Experts of a small language model.
Experts: 8 picks a token, a sigmoid router, a shared expert of 512 neurons.
Below are experts of layer 6 (counted from 0) of a mixture-of-experts language model. Rows are named router (the router's row for the expert), up (a neuron's input weights, with its number), down (a neuron's output weights, with its number) and show model dimensions 0-63. Each number is 500 + 50 x the weight over its row's rms, rounded and kept within 0 to 999. Numbers have three digits each.
Before each expert's rows: a language model's description of what the expert responds to; "mostly gets" lists some tokens that are sent to it at least half of the time. This comes from a sample of Wikipedia text that the model never trained on.

# expert 8
What it handles: List joiners and boundary punctuation: and, with, commas, semicolons, periods, table pipes and list line breaks, e.g. Gardiner, and.
mostly gets: "',", " while", " &", " alongside", " and", "with"
router:453537622547504411483483567524555587428534474470508403486461542470422489473590521563592485482375471501443511477513488545382452581486504457535545494490531547515496470470553392504455485425490459
up0:448402467607448469535566552520458636531447495451464551496436436464381488585516499443581434531518527473551444442470434427542550559476521490532583485492539439381466529522575535542442472471462394
down0:601432430470523538417445438436569405515598476547516529496548468503515529508525485640489463539496544472466439510382528541488543541501650441450537489523376547536502529520519568523480482538428508
up1:509554577546519554493491519508439499456547516433547428575552546483479563540543531517489437578555540588463458488394528425509553536427515493506463405480431599545458578485504492606492513437466415
down1:613521435459542490531455458419484464464593403570468531417598422536522557538509494449476515511525478488460478456428538539561466469508615458559499548524500493490441472548529586414567446506590529
up2:444467492395591508499442439377451490496379543403455561464489540472427473493457560476466561499413550468506528451519512587500520401486424543456547471496599509517508566531510579484538455428450447
down2:526518481458434544495496522547506537571518558528498479475454463502539541469535575410441492461537424579528468567534585450502435542462562539563541448487479474469510534466434479572469463525482534
up3:511530512475510496433555417455542459483439563550425447499494588464486408537529467536506490484538455557425538483568475496555495446543569509541525530522518513621515471422519494499516372576510477
down3:495408440542506543516542524546500503484515508446462456441523480559510516534528475412551450613522573466525436511430584508511529412579471466439408517515521517433528531480385518498536507500413512
up4:549473524473485469528469491545541469356574487426475589542564488485454460487527413410450507504411446523535478504417589450514545466431501531435398390438520522446517643473510468504469484521483538
down4:544453545510460457579457569473500528549483485496622538484533486594447446501495534528534514509511507512509462503404363441519564569466576554467490569566521476542511456464496509546494438469562433
up5:574513407479527585481530563549526512553547501569464482411437490418478487543512363607522436562366493441499508460484399453464496511446540466587490541487573483498524529477534457457479445477506540
down5:504493551482496539540534490437380517554436508600454600510510455527451507535451589564522506481496442437565409463561549470414520464581453496464430547481490476516513504486416568543416462481487505
up6:434615428502450560518474575471472409391490525472470382447526495519531449439516607547494442476450499514542507487439620466463472373514518524536536463487570542513548616476518498460435524562449552
down6:552405452538497514458554400490451512537415529560573528550549460488525522481489516411561378547543466584463539554518453529570504545399521477456446473519623485533468402545515577600512454470496464
up7:514413595480721616456460488593474608492526435491496465515486478403485556509500476501557472480361443512492610436590462500484549519501465503516514534535519465486514495524510494483454466456488501
down7:550499471560435448443501486478524482425519542536562510491598482517488457512525453524488517498589548424449481431551486526407486511534549536511499524542561426462545506557656526447453584452485466
up8:553528655442523365383550533469638502463608534553526466563568530515509497496455435420481473534430488449448467455496521527514507481507577426547510440497470550528529537511540501536547485472565525
down8:511470513526506514419469554452503492553513583488629509461420497519443475454459555570546514551549525498602523421452506431498534505535536510618489572439553497475524485502433475407447502496469450
up9:470332530509401453525519453500432505442450466507500494527494473527443445532553536544548418467472519511414533498581472516421526487507532518523506549495460578402601594456477505469494496421449576
down9:483485504434411527507495456481550460472605467505466533486446550483572365526559538526560540462576529541454465533520536467586599445429533447524463494546457421474527487508498445510565406549595448
up10:531455424644449593486506523529491522558444447486551524549471582510461470447497442489485459459485463481496492427504566529486485513418460463548499509559539461507450515485485454533489569528422479
down10:472523533521557420493562430554507512444555509526495525460464602436521561542514595508468577419593428476505473573690490479506565534496475529528499474466598593502622533546473556483500448486579390
up11:545581461531526480460436446410418470496441532498515626573521558558431480592490523504425500569535514551594524455450589439565532450573503587495530383510500487584460461540517447472501535459576521
down11:445483448514443560535491583413496517575470527500607491507463545520518498492440460561504454491481364481396527485470481482569563471484581486397452498482517415525521479468520495544533534457508434
up12:418460500407513483551662576498498424419522445529515533503502433487489469455552525456483488438553503433568454469481626529443483515523496538460521595459431491538485420482582519511492510495458482
down12:581429436430491480386483445547524493498552485453481439596507519418421612519522561513462500534586457529504488536551504436561551525593520471528513520516533545558546441385414426461449443488449513
up13:486630574503448515546576446576510502554574472484534551514411441484495462437430507491546392448480486452529455472470537457425523475552533503451481591411566547502600471422469552504559593500539489
down13:460406503510435486485504474473484482489512451496564453503518488502547493474510577512407480525489453465548446486421520479577528538467463483513443511473604531562535472521596509498498540441547585
up14:558477541539552547509479497550468494432479553442481447551387530401426512471513400474481540474480465519445505512460482536519532529465515434565463506425539582521435535451543427564402551592409424
down14:502442595473498502447360468436416496547517446600520495459591451505427559481504431468561471532516518641547536478412526588448457522504448505406478451478579514539525589627510546514420471450470565
up15:490554496371551463540461582513609475448538574431556487525548487472527447484388514494544543570506585489469497440562456602547545463488456569401452586494462545489556403498535477489500496463383522
down15:476533552493444395501467501461536550384612484500517557518643488471560495425498501447463425470477485511517504460434537571397441547541504366536561435486450440552598549554501523513566512374558443
up16:543576595478558499505496459557518543521435513559549544451443425523444588479513451504537520497542548483473531549484572497478546547421552467582451514453464527509475539448509558426506526468482420
down16:487550472514468498384489512598524530502533564406503450527525535404523579528515520475530495540485460478468479470325461552473476547424498439515511471450482449486560393575534506554469567488477547
up17:531573464572518480521469535430524423510488531646489457436437451529525448432520516576567450484490510424486505479509540524440485551423595451512506448578476471455453475509520493466521515487450562
down17:529507479485443469570424583423465468466425599437508517477493503541470506530526562507494553537485584547461497460527566456516592497416443430518426580548505518531490519519517521412458488460345393
up18:529404500473588579473474482532454546574483547472426435456463569489473499554475533490485551433471470493516507521442449451467509634483567380481512529510496484530473552544528503547495443456546466
down18:433544450589396504563462399485422502586539480490427546536567492587465468442456474481571516550555516470483549564519485426517470488520520544421494522459459506534389486483485486532436485391549476
up19:496383556558512498495432506511481433417453537493545465527519577498498502470469521455590563471527460537511565449532416564523487558597460509523553430498486472486478455498499441532555427523545504
down19:487524465548565421398499548572490498448488401565483448486538551531503462504558390506524456457496589507505386526533534506492630416482506599477515541539557530477467406397492493432490535531541524
up20:411536562545278515316535354526501614543427453616514485499503494442569471479402526488439468513474472442510428471530533518485492575452525535504530381543488511492501408518485502550433469454474501
down20:390526477560539561512565460556440599652430530514450531608485496460505460492452523417413456487517455459400522592571492524500602498437597506465493452544468431435493486473464490443512526544557496
up21:525535476495422575583567591444515620645591496572492521507521621483433478506510553455480485468473401450433403471471551496524545448514570420570529412501487434586482454486525548511494566505548519
down21:472501488516459506507527421523476424535469510596483382574659363538512478540506520572591450461489540530472575459452486558498536551510583543505503473508519504473486469530447449580526488531506440
up22:499518460432528476595473477448405450565457505563501528529432415500547600517486542469550484453609507403499506541519522510456457571505569404655512454479520522531544519522449490432532445490491520
down22:558495479472528529537480533487544443500622510476516506445554527436469386491569444538542548576476507589582522464534596456505601485476445501593486549442420483536515504478440438498518501411536516
up23:553446420645458505536498480536496519560406523501505505535551431428479597501425500426590472493426517508532451512562564499443446524519493565558557430491569506456447391445536544382473516523538529
down23:470471528528493511514513468486504490406592540456491474541579380549484486523480453513439483541512505518560476455694540462532478383464513512432552515462477435497523535442379552440516534540500517
up24:474497469471465533538495499500515481510523427488452461317472467554508466410512429520526449475542555513493585431503426547508506430559503568549461494413557554431467396460520461575491521466457583
down24:455429472597494458403503486568527500528487539484572469481472582466442526580531477568496488496524474527510435468566422507489531531564553625459579572498467475504480501470514484584404507447531552
up25:582433602644515578439408525527473563432492451520546474483520520448475510443509488424526501475399430543511435531563482568462427609498453499480507510456447540452521529541568432503573513549453423
down25:507538426439441502575545490474501429549541564448461625519478452555504493565539443425525478525631543442482555445532451463454557522483530471472453469535514495511512452475398581525438474486463625
up26:580500490681432578531457442399524582525437558546460496520459493481455555453595514546472443527498499466404402501514551488496412406486583500636525483481470493560507470522499496471529493416444472
down26:474489532455555507497527469600586488433591513433547473466542474422532543528488440454536488526511553466536489482463477380432551493468501490482558568564501463498578673443516457499517568488422490
up27:565499530449518507469472583487470502557480569431552422508506542467534440483512485474542445543557461542518565514415448520470473542467471565393484509445493549527524418421525539442603552484529450
down27:571547472467466493550516538483594461550477522475460437449506477435461540573471484515503489509482508507556535529517512534443506620550495446495528478508458566482456433564570487624462476448519431
up28:419544435540536606592543366421455547459474490529518458485427532468492538439515544488463529443492459384390549543515554437458529505524616496513455493536489484507489514490485482489475490425518537
down28:515455564516501528444440511477538474545548460515389451498516591478512487549440464460539507549517533520488493519466494485534527484463487438582560534527498532496591530463549438538520506477503532
up29:544398451477554496477436391598457438478553448521515492533507550509438552504513382490531610494601461506556480555450420530486512505539481462590550512487476525471575485479378529508415401539486413
down29:555559503520448453523489486480544518496434581446623442519481522494497486473534573462482493443534497527496463462565413452530474571544396523588564480476555536383556542531480532484435476468617539
up30:511439449470652499576625511394610466499430576505469540518489343427487540469440542509503500512507563547455451459515578478512582438461513463602571470416547542506611527472504464370522478527558551
down30:417499504569491466547510467602498539491596445407559484454447590537535507449489451541515502498570442482566451575548511354506456439525449555511505518424618514443452504493473472544428511394491506
up31:463431547478432506494472532571475488587504579528538558465433619502405450596476475559577547557425456486502520450534493564501499548389514521468530577574523481411500480524559523493486492443578538
down31:468534439595398502547542522555455518465479510494569543486416527437491542464525532488444397445495538415521491538525538543527592511409480473514472434562501360434463528391516508564404530519474513
up32:486440578484414442568396572467548463504509590513496431525547465478587499510513490503530606543498586531524435439515512444525436501366426499440521532417569521453527434434460486550442492483409533
down32:499513508514605517509487382556591514495492408455495457495522469520504522516416411486511468422477453523466435603524564633508475488436513531547467486498475494443474473542538495539577563491518381

# expert 54
What it handles: Final pieces of place, band and company names, such as Street, Records, -ville, -field, Angeles, Soundgarden, Touchstone.
mostly gets: " Street", " Records", "field", " Island", "ville", " Center"
router:543499520458525564545482541539434468433531571483525502487491473506534513553579581566548535465421511496491603442467531469459442557451538552525507505506604500514490449490502410470364383434443494
up0:502526516554506507526448527559544438438453500433459533395483521413428509525584451504535560471474478459457546483533461561552492533497509545495475539594463472410567464628410465595503560477441493
down0:477560507506404545468585507510465553495435533464444487583589489554517543557541536484448474563539523524540502501427521394535471498454509555475464524504593535446521556457550520524513511438542549
up1:649508584491592609530546553550561544470482433529499420581484474487479496508595511515601435521485402536607480599529506557556510431527549436389468464528465505545605616558560468585490474496550544
down1:496416407685391521518417568372466422537453439528531528539489522465389513456538463507498499547513440490489515417436518462509610561480458466457549480452434537467525599475477435520582551509531588
up2:478488508456441378382661497592488500551459543545471467483556543497523492501499471499490473439505376644495489507559430464382459552496496566469562439505447468478439523501491516510512473499508547
down2:546517487510469428515423523515500473436540545488552472480498463483446515615399458520522559562523508406560575507610584461522467553519402527537470581486497481572537448496529512478465568418571481
up3:449482501473541538550467467488446494507506535521625462509502425547460478463534532460531473476510560468497501515463524537491517532511538508483571561577487545514514404456490459562548487431517555
down3:519459542550556451530530459525558508519567541552406531534562504488474548505561507511464455542374466472624516502532552557507578471460387470603522487374521537484470536564382444580499529487527503
up4:509447543407451520443507501493446485529492474501510484476541531397411469493509486575618478460470533500438461461481391532480430583457624452531511527545551517502519425523392453522484410568547440
down4:456509418497465424528521480509540499536474562419514562495432537507521492529538578504547602530598501536492420489491532564585551554437420623509418550530545454449559536498505515487501419423505481
up5:510504484477514558506378569462457410453546474402566414540547518547406578448541565538482511570469518596436509552434416415536505572497461527465506536443452543419503514477523543506473483487470488
down5:495353536574438526574490466447469518482454419500490463553565497449420465469460473490583502516559492510618511494642498522520464468553530445559461498449620470554540514523536434519559486563504486
up6:450589445516524561487579450539487477468433450512551575572435528507564504494558467532467576473550465469582470464457435510530461548470499485530482458486569541523519558507423557479563503525529531
down6:491445506545542547529410548450613447556508548500468521514490487518521433455515529437476540532515493497372491580415483559534538482590551470470578541419466514527606454553502444511449496461499597
up7:466470518501548535504554406511469590433522466456525517519589452573477570553565501609638545460463544504529521503534527511479590540437506586522509478459497542512495474520522442484445398453497429
down7:569490541444488450507476512471469494411583514487517554480547378437447442513496548535527566487485469535545444442544462474458532463479479573579463553520480523461474593448602455395467462456564489
up8:584529560547490475482412523471568478489556520482535411515514508484427494445532523447416412546471527512520627536453429455531501654483454545559639486550607461467465576498422543508506544523469487
down8:501362364670374626479413547350475502637434536503518542457457528516579394552458551512507510499623584540517510518556581580576465481479654508402480514410450507624477444566456500510507508466541546
up9:632358398523536465577472492450515441510508528461530538546447576541526442576562513617535565573456527557496435501491446525557432449478519500529546423553501457597503507556517444485489520443598509
down9:420499615518497484421647458542506517507501479449430455441460533476456510520524495481511440477430402509514520534446441607499573438517503507471422519508561528354618555546461481481431428523383586
up10:373473631492471527461564551558470510571564527507436427557573581528688470520444494492554579456523546426501554463471498480433505562434574548522413533536609555572497539431409593471459454501532544
down10:594528467432604481483551520557476454485461560498525552463505459527570621606468467512530513513508589528436568529548555410511445547481481555434502498486576471594478449508612536402451488538485465
up11:445460525489420526494450530461459481478434444443461547514524388484532447466426526558464572530468551492578522485437516609440508485552558485483475645482550531542475453512535452472525438430565586
down11:496434448537430486544441544438459407622544471477440496450495453440528481562466551499470476506514513513522533521370510456513579528434453562454488551524444492519522516490550461427451479538544532
up12:505505475481480505461373608497474495396585520498521440562519586560473533491552522514502535494519459479536528476445552642417459503480508432454539576576547488422528479534423503465472545460428483
down12:457406398503413504521508488377523455513379454521473404463546504450500424476499484527420517421486421515462474473485459500539448538512410477516488486451490472553466464453446518450516513462510487
up13:611469500501564562506365589418445389466527665550514541491515488487548555552497485554505551462458509537557538506479494512503378469456529470545432520532519436555404494491501498509495459521581508
down13:414585551485614499542711467513679571452490437435434475565431468467531485451571545408501490465455502462466537519539583564586552533495494533482449510479491628506500479535505516510433444500476448
up14:449369428552333534466466481452425421489396423534570517466472519459494488546529480532507511480448417411472432439520578544371479537619485480511467517556505472469508452596519532535450450427476627
down14:523412425450591441480516491522511505427494487474505506450469541553530491452448633499537508537552463527516391494509428480479463482439498421506493604561417547560526432478466401478508572557582480
up15:441402549444538576507514524439389475567448580480474519577569528543498560581417577478542580495506436453464526393505582537516435563489546555555502457471519577586522471560375449494472486522497490
down15:492562489378532486461595479541545513464496462453397477439484491499507524531538490433507499423503466453614545528525410484486533476466470457556501497499471544449530540431480532455475518478524569
up16:583489460396474426555488425495455452563495513501537566461438471565443517535486486569502599484498438588462530415480550456508477532441632513466512560519510518472434447448484474500525478477482512
down16:455515542511495545506551488536504573483498534485445420556586485472457536553504510414607528452487471602542529464446487498497530453418395530511514447567470532510497467379498445550490455519493525
up17:503464565544540601510442622464456513511507521498495454437436551488575487460417459483463490434400491477541548495483594477514477496480419527558551474576610481505512407456454528511370406481466431
down17:551447508446662517447538429553514516543626395492483472417470484459492537514569545539443457425505457461490527573489588560561478524502468469451483507568372533455446573533549496438544516501560477
up18:573475525414518380489476472596470491486547392436499531503547559512494499478578493494535399451488532505494492509441430531472478427516466500453500436485586455462569492501457440526535467463521499
down18:440453526556450546517520538434545470495427555523419517493471610470475523428468586440581529402449515481474407455482486517524429491520529586414580553447471519478480476440433490496535452461474456
up19:548472511494476640424557502487454499437517573504552476556537501517488470498471579493497502493508476471460581388449431544422534598538491557494459478553546487488495522517488468597471538437491531
down19:520461511537478556546413506436555463575473415580519560537579472482617519399414539421446476596566511522573510466495551439621520512522585446427462517462448480481431426497500513493408547531478526
up20:549550489459532452496535562463446395543549571506557550456429520572466412500528529462514488545536551547525513424375492480439456547470634479484533436526553463498491513514543564427494492537446515
down20:476408566548410504486447434480494568498467507495508494506515455449541546470416481543471538414536474504489449654494496517486483599514424484513561508403486442578620473481541435485566500562587517
up21:579398452472457439549491593450393465524525524506487482532487503482499561616492523497428389487372544575498524470525492516500488423502476567471437502431477491475426468492512455544536513449531531
down21:565453587456463596469477517478533480482547481573448498507474471481501436527523535453484604578484453436506564501524487567423546529493496478525518573575514480452511505524452543554516574437448581
up22:427503531432525561530462477481444484360547349497546480522442514408482495523579564515488475561537552531509440523499522550501440501528420526512462512514485519479465622542408475482423570455509469
down22:479521432556499502478560473454475429474484529555445504541520513479491572477530494503586474535470465559543517497503520436462492526517563525479564506503506544522540505556505516516595410504481641
up23:538533517522454553527404532458461478459480522496622568467499529475494551463522475520422436404451440547435514521429466511366485563596553483468535431584521547539455467499554428534584533555478478
down23:447481507541513558514502465514576482496475520490508346522513455568446536509575363506551445492474469511605490416472525512485499554522560472482513483495475416471542512485503521604522518513476496
up24:455589517541487417540355585419449558407509536520462451454586522498614473482537562432435539533478495517491480518444510509461483542488519547540426526423540517453394535500495500495527498372536565
down24:375399382548393557447481457462467438587430438530505475462550490549505464526501455497512491512496467569505439487472466624469496603527451525499477515565450507551519465575478469463560579591533422
up25:510486436532505511581480559532511461517518568436486506484483390562597442592480456563508519490403587576465506482557485483512521530535465489551539400432494464516610520456461499523400378457535482
down25:395550509429544496432534472610490531413557436474475571501505549531595550467500530473444500494488573407542580507582535438431433430514451417494618435557607468498452445455519521466520522522542491
up26:594472554517512548455473514394459512499553506493528435579508455477588441578410529493478526387458477456492490527411514494488534582494439467476515519540501514532544506443484460502531544546475495
down26:491612532540503487503509473506530555412503534515546499511509441493520579426593510525514560472485542496521564504439666460509516484466545442426606539459530570541505504551485538504541526536543472
up27:520580452387508452529496510532525471522573383446490530490478491540486475561461510499438439489501501477497530504514543477468448443449539552476539514467438500575430547592574448473447591435536506
down27:537524490383570471451489411512488482523509566542434463496501457620494420502398473440589563492444476531457513460417581546522508441516420482581472459502543475489466454496498497480533468616490523
up28:536411515489561584486477513495523524447475483441590449415481476474522475495459493522463605510511495484448557460485497526412499521453556452532528403516452511557419550489597529458568511475524427
down28:473479534666502512538521534469495527525463496557525392413498409443400392444473403556484463379532481569509413555534444514497517533571484461577503476434489467585573541496465477508562552519536508
up29:585392535540545497609445438470396558520541512567461538463510591496511561548637469518477375489436477508540549419562453584451466424500503404474496522475488469523556489489554499487475465474480488
down29:530500546379497487434449529479504454418426444475388440488494497486535466483426394470551527550511419537458493484461459412544452529538550518490567507581495526512528536495548441451526547482488602
up30:528430518558559589541496569552387432546462473608400550569480564520577574517527489492535475519445540450515615499511489416489436513499542525549446517497478426456398481502500467478452425494516505
down30:538544490421591492456560513590522502435544482512463426466465457538575551523550400473439568439473507531521525507488522546534488412555484471551544496510519554468476588493555510418522445411463530
up31:567455572511518636510357487504308460543655535470442525405512470433530461528607510550500518577530469510542552453534562501561447502453521508498507529360482530479467423570407417508403407484550567
down31:461526410550480492479544524520440467586511404437557506527405480561499462425539516444447461572573587533522510552410462490508539501630511460510512413552475551403511613546534602472553543575581463
up32:412462478357511609449393467560516466493577471426444529539490499576485447434480418502470529472528486531492452523451594499454384503538547489519549491519466442561455502479452519543556495525418438
down32:576518501442598456491561451551474573458459534473522547548471474476495440467453537478474577415542516496482556585378439464467455496450572491503537474489528323504555430538410460467513520462517437

# expert 14
What it handles: Words inside formal titles of organizations, awards and competitions, e.g. National, University, World Cup, Council, of the Year.
mostly gets: " World", " National", " School", " Council", " International", " University"
router:446474477503506604480470510531427496485525480503490564441510453498507506528550543548537441586502557492482561533455524421519431534505480521423543539447524564504472408515496501530494385404472445
up0:488394444531477511515511526517490412407555499432499509517493462410534519538533518548511492530562610520513426497494454528449462507535433582510459534475535596499524485518545514478477444517516426
down0:503508484469521497542536460485591487466446498572455489541524498548468503488460593478398535396468520446467499437417466501393525524467634361444571472506513509531464466509501568564498607520486481
up1:519512520531523561458446538476554529554503492424617514496510478498491553503527574491525557470484508576554612556465414473506456543489429488405467562520541575526510438530472491528499454543500353
down1:659413423474560526472539497501441535567531495516542432481456418530504448459499545493395520377460419498549461445380521487485479439455430526537495569488511433515423491565582467385503498507393501
up2:524360434472575582475514449516429491470458429463545489493539561436468526492487505480439478522531470408535550483441606423490529427464487628524527566550505511487479537542458429481523543485479511
down2:470487542521588522506456474525398514590496582562575505481531555457496449544499514464576472428488479444538444461652560462528471465550513544575527430524474513437448519568469549407498448555541434
up3:527511504603409465571434524375520473471533576532353580512525493464534508493527610542536480566516555477475593532459528425512517510523462543463534529477470534480486409495539421464525441464440488
down3:525359516474510569489491555503519478535504472542500492489490556558441484447452467448459518449508411469468470442513449479510551531379490504483456463498504489529530579528511451472476582561472499
up4:475455453457527494367465469545473429538502537487469463552511519566530495564476571514482521487439563496511463518466597438482491414575589565533476490510528491569405550456521410498538481498484543
down4:463539482592435560566440528392425446541478448508401538493495479470473474519491498395501373551455479505487503484414534513455473435511490547466491540441407473456548483423522508477599558456545422
up5:445542534572489513575447556530513526432426539418501517508461522492528537507567473421468435438495536541445489568491494496514504507458507472403420485477420475550534461523465538595522570556430435
down5:430475502589467546460493374536536462619450541514473464487492552468537464500609499588489508518471553591572519507522518450546540430549481531437574538484516523407503560482471517423458474545517515
up6:588499519421537468410472468434465516539561486551534486435504515568436576505555459558495488380445486387565549497421494582489409509539492459568415420472500468492409444449513465475508513547588474
down6:559515469353539498565501510586539494511578440446691515521535480523462581488549535557454552421484462500469503454389548492505506521454584486458572485507484528459513476497487491482449516507494540
up7:538460401522446540539539488569513574602530494548472447540511489534460536420577423560425458362445517483557574569537366515612304461437472460450456479518484442490469506383466498444491565496582538
down7:565503587363502563494567555530592486541499567570589490562423395574376509488515416475444561513531350493515478497454563637455571480490467497490420498521445488488464584486482445482515545533470555
up8:528436530488536551447535527612509567550442403388559496448473454526453453520395526521471595510514453505460436505522478570521523552497551508545453426492510477544512539540572509520462632574460462
down8:541459569461532472489501546538518521585488451451584478532431510501456477491423491472422547476481414444492449468449462548431512578473576496533513458457465491509548553462544470542409674560441547
up9:448470506454488431528470488462466581540646419517439609435498549458576541620481455504518456507519467502515463465566583467569380516473485499455545474388518502437480464495480493568549468439489428
down9:441523522594628553459614508628461480450500522435482438541536562497508440507570532396531592473547577506446507523572540499552456606524560427570494450479655459549495470461521465461517392451390548
up10:457491457464552462392466468443406567497503499568510402476493344397557524488467572497561388508529557416525486520515421450460335486453445433532456453484591452478435524524571525517488403508507448
down10:604580487388612452565474490526516459480485440519572533453457415530461516581576511459502517530504559450482626523553537497477484561429491582586361473538357530578471468482523522534536516509482487
up11:383518559454472501513532610502525489489429469443465459495481544530448496618482578505500460605528457475520571558477508362473444547488426560432557567451503567518528520507459440497534500484450411
down11:461411404593549595521425484458514488446529427541415480502517493463507535558516515479496503464530445425610475568403438532446324531510516440542510568482520610500494497562462458533588462502439493
up12:506365444496533496513585534554526493481501551529537505356413499467506411578509544537462521585472557438517576543443559477546506570528476524452569497496494514409468509494427487490505435458478478
down12:430505550439542538437428516567547566464559448472474477549553464474597563522578519554512496521452453500462479534485498555553454363606422474473560490461592463455504516516426553477439519509561541
up13:413583572555586550522420435506517427525474493613493491449530524469542467513560463581566509499465504451518494513492437521430507548566525455547509510433486519523446487576496567503600469452496530
down13:426555485432569489494491455487533515473478508400399522497527509456537513499511432549540474478541563481512504399523502431522479513467495480507440526472511557476512544510458384505475473456456569
up14:449520551541505495466476524470442491375443474407452479496555445436592516452504615507530425555473499447465481484436476503460355502503510516521544592470521479429487521519515435561525437508466519
down14:508486500530543494578453515462439459485543472469530477540442513532540488480525524467478524501464518591523438479434472500481462547565553410562461508537463570513507580490583435511479542546512519
up15:511437481586474493534445505395480475422520520608469478525573473451578548448559550548597462459486577485522543448494514443521467477522468515519530523495567504556421421507493482497543337437580461
down15:558446528428486527407571522538461499575507416415556544529458572559418542495441530486490548481504405504463457431486472571462482564457546507508458510490434471513490555537531465484433606542431494
up16:455536480518529531451469524515504572516420505466566554491544512561532452541408571435445475572545473538442597443447428435553485432623492426444504436438491592509471414506382598455535536399520484
down16:453475412539402643530582437523535446504447523502463402619494500471525407495481489442553459461546492569580643587419554590533462529439451531462456482443557489466513397487490520474518446453470509
up17:534352435692473653485535453401537519521488500501522534431484518453558516406597521615610534459454564512491498563416511485511508479511511452453400562421571556532518557491467458456557494452541481
down17:459556545515479393499489435580568625536547503566418437502515570524441477522436474539565473497456450535378476428584465433546482480569553538561537417493497563496578477553597544513382527500480588
up18:601398505486554548465554430422441574531585485515480495426560576519586610501623485523470536527520577484546442503538460469468524578467518467481407515452460396527468451567428549576469518549477542
down18:488537437529538457510436496459545507497428552462500566534448394498473514496519531506414474579512499420513558517551503524645491546527473584546485558462524571434551584532512540450520509458555515
up19:510486515507572588349506444435389497457444453536553610576458487468462500494547539515543412573499503576446447530532533523499460502576502607513513476479475596512450455561483460602474476419488530
down19:594486478490483469517516499433470457586508551537448455409553561490488481488430518459458558493439466456572531475429424509509416477492501449669439534464499474537502470539523462412558526482508503
up20:608491552522553528449485483516518578575525455523565505467483531518417583505563449553405560498539526408498523462409470577561418524538528458489438498561519491493517422426492475561543538508489507
down20:517496441454446564389472414523587432535467411474568532458492541640491559542547536431485530506563554547441457523463437609530468513441558508498486516447449483374501546523366427527484535509475487
up21:461438391599589585502558476524524501513517489542490584395496403491573515455540561502529525519469527494502601525525470474565512527576442516519553492379468533534527482558550420536538448460532511
down21:451510502499474512426466509522507499410485528548489466543545544473438576489466485540476502598485434485528533506456518484531515624474461506445543450491518505539557503500477579524566488488409508
up22:382516441397559614499474551512478454546540493475522550541503482605505481510495488508465487577505528537459505582400458489593493528607555429462619442472527486563404441553507501492473414404481431
down22:522494491565396517414545484430464494466440552458476398451507497609441499527504472502531505414557484548477478542438527506539519501439475555350473511516527491543515471502489537544620431478450470
up23:440435592458462545523403474536514511503521529620526530598526418569478539580478457505568484512543460532555489529550553463518452561479507398440488582518537495475522393463555487497433499529456448
down23:516485455523439478492585490482494558548437558545461558553514506556474401408521418521496527417571481529558427442535439483520587483515488485545487549528404451608451500555460551508540442457456549
up24:520539497549580579494544541550541502533595466557469512480436469403568492423550586561523518495391499505445519495432566393517536619576542533488525589478454485511507534413537505593603532555452502
down24:398521483599402548559443471427522519556486481556531545550503555519477518444566428448467473514550494609467471509486570477458487505495517505470419436534488586497527524487455451518499452444475545
up25:419540527688382548607411540429471442480436538484553499565516477524451473515511482477569431558414407591387460542418522463439590547444482510554542474506476507487589509444448520536430568428443539
down25:498492527351573534470580494540627501473485441573520418552472517496550596493556554375521535495532441635543473499620510490500576491496528502470493439569544600476468546527481572639496537591488532
up26:422471582455490537611407524529570475535553510502502498557414562544495556456513443497534486543491504412499505439598604471481449480524505526517485532525489516476408515464480496547383507566517595
down26:542484481370585467404625422482541541522490449495564443520414542538503515510503527432482576458417445469551460514569505522520469408498586433593426472508467497539475598456515485496467515521472618
up27:546580462529427593616491531503396510584547456483501569528527423491512435436535557452420487458462468456497654526497489384590465576513446566447465446509486484468444514477470428575518593425484436
down27:459538501556518496454504422561523550501539473459535491450450558537609537481620540427467480471488513449497543556585494550388496506535434546578482495475558507526434567565526485503557514528514568
up28:549515440432416546529487483400558515484417501468588509403486490558517552480550489501503501547464478545491582499497458460490389565489351424503570513440461515489463537628544489524409520431497390
down28:551524492549494533469485563548517491572420479520567531487502456464455446543480477534474439567516395490510533534411466511482371525509458566484497414538430499471541480504520534463542457523512510
up29:444457385525482467471518499473549422586496491498492550465441458517468401581579605441514436629543474390491545494488531466509509539521552466385477495547387530480549494556462524601523472436526458
down29:474462509435458507438494552479425485491456491541460463529493537491466559560416477417468480491527463487497473457430441486504433401439580464533514572527509507499470418394537428429472505631526482
up30:554387506470501464549478541482486342550452491569443582486512484552446517492653567492455534441506415524502517499466510525503413481561409490459505532574400569523508485512543416493498559461448531
down30:408547579374481520525508502514565526499573503435527496473398495460560535576528414521509495473429513506476536455519503456539481544482571509528444496538443499378420527470463526639427467497463577
up31:447523382494515523473517558460420509524428511537471511562467479453494440527469566502529490544445393540500449490420411501455433463474504578533527491498557453580478471489555543453553442432456439
down31:486493499494530438534550375486541464527546522545486543467507578574453532449476503369573503485558597400438506465640566533527521515408542453483527479528537539514537428444591440472580559573629603
up32:363395510408606548446505427500508489502447431478521410540449615446430525530553482466513509522479488490529521587527512451462498551409495409447477470576562480466491501477394540489489501547537527
down32:476502541499466570509440546469529472417469596495623502474578521578505495525472449523544446497486551429415484449389481519473546601460482566537446518524549536446514456477514506477484540527455488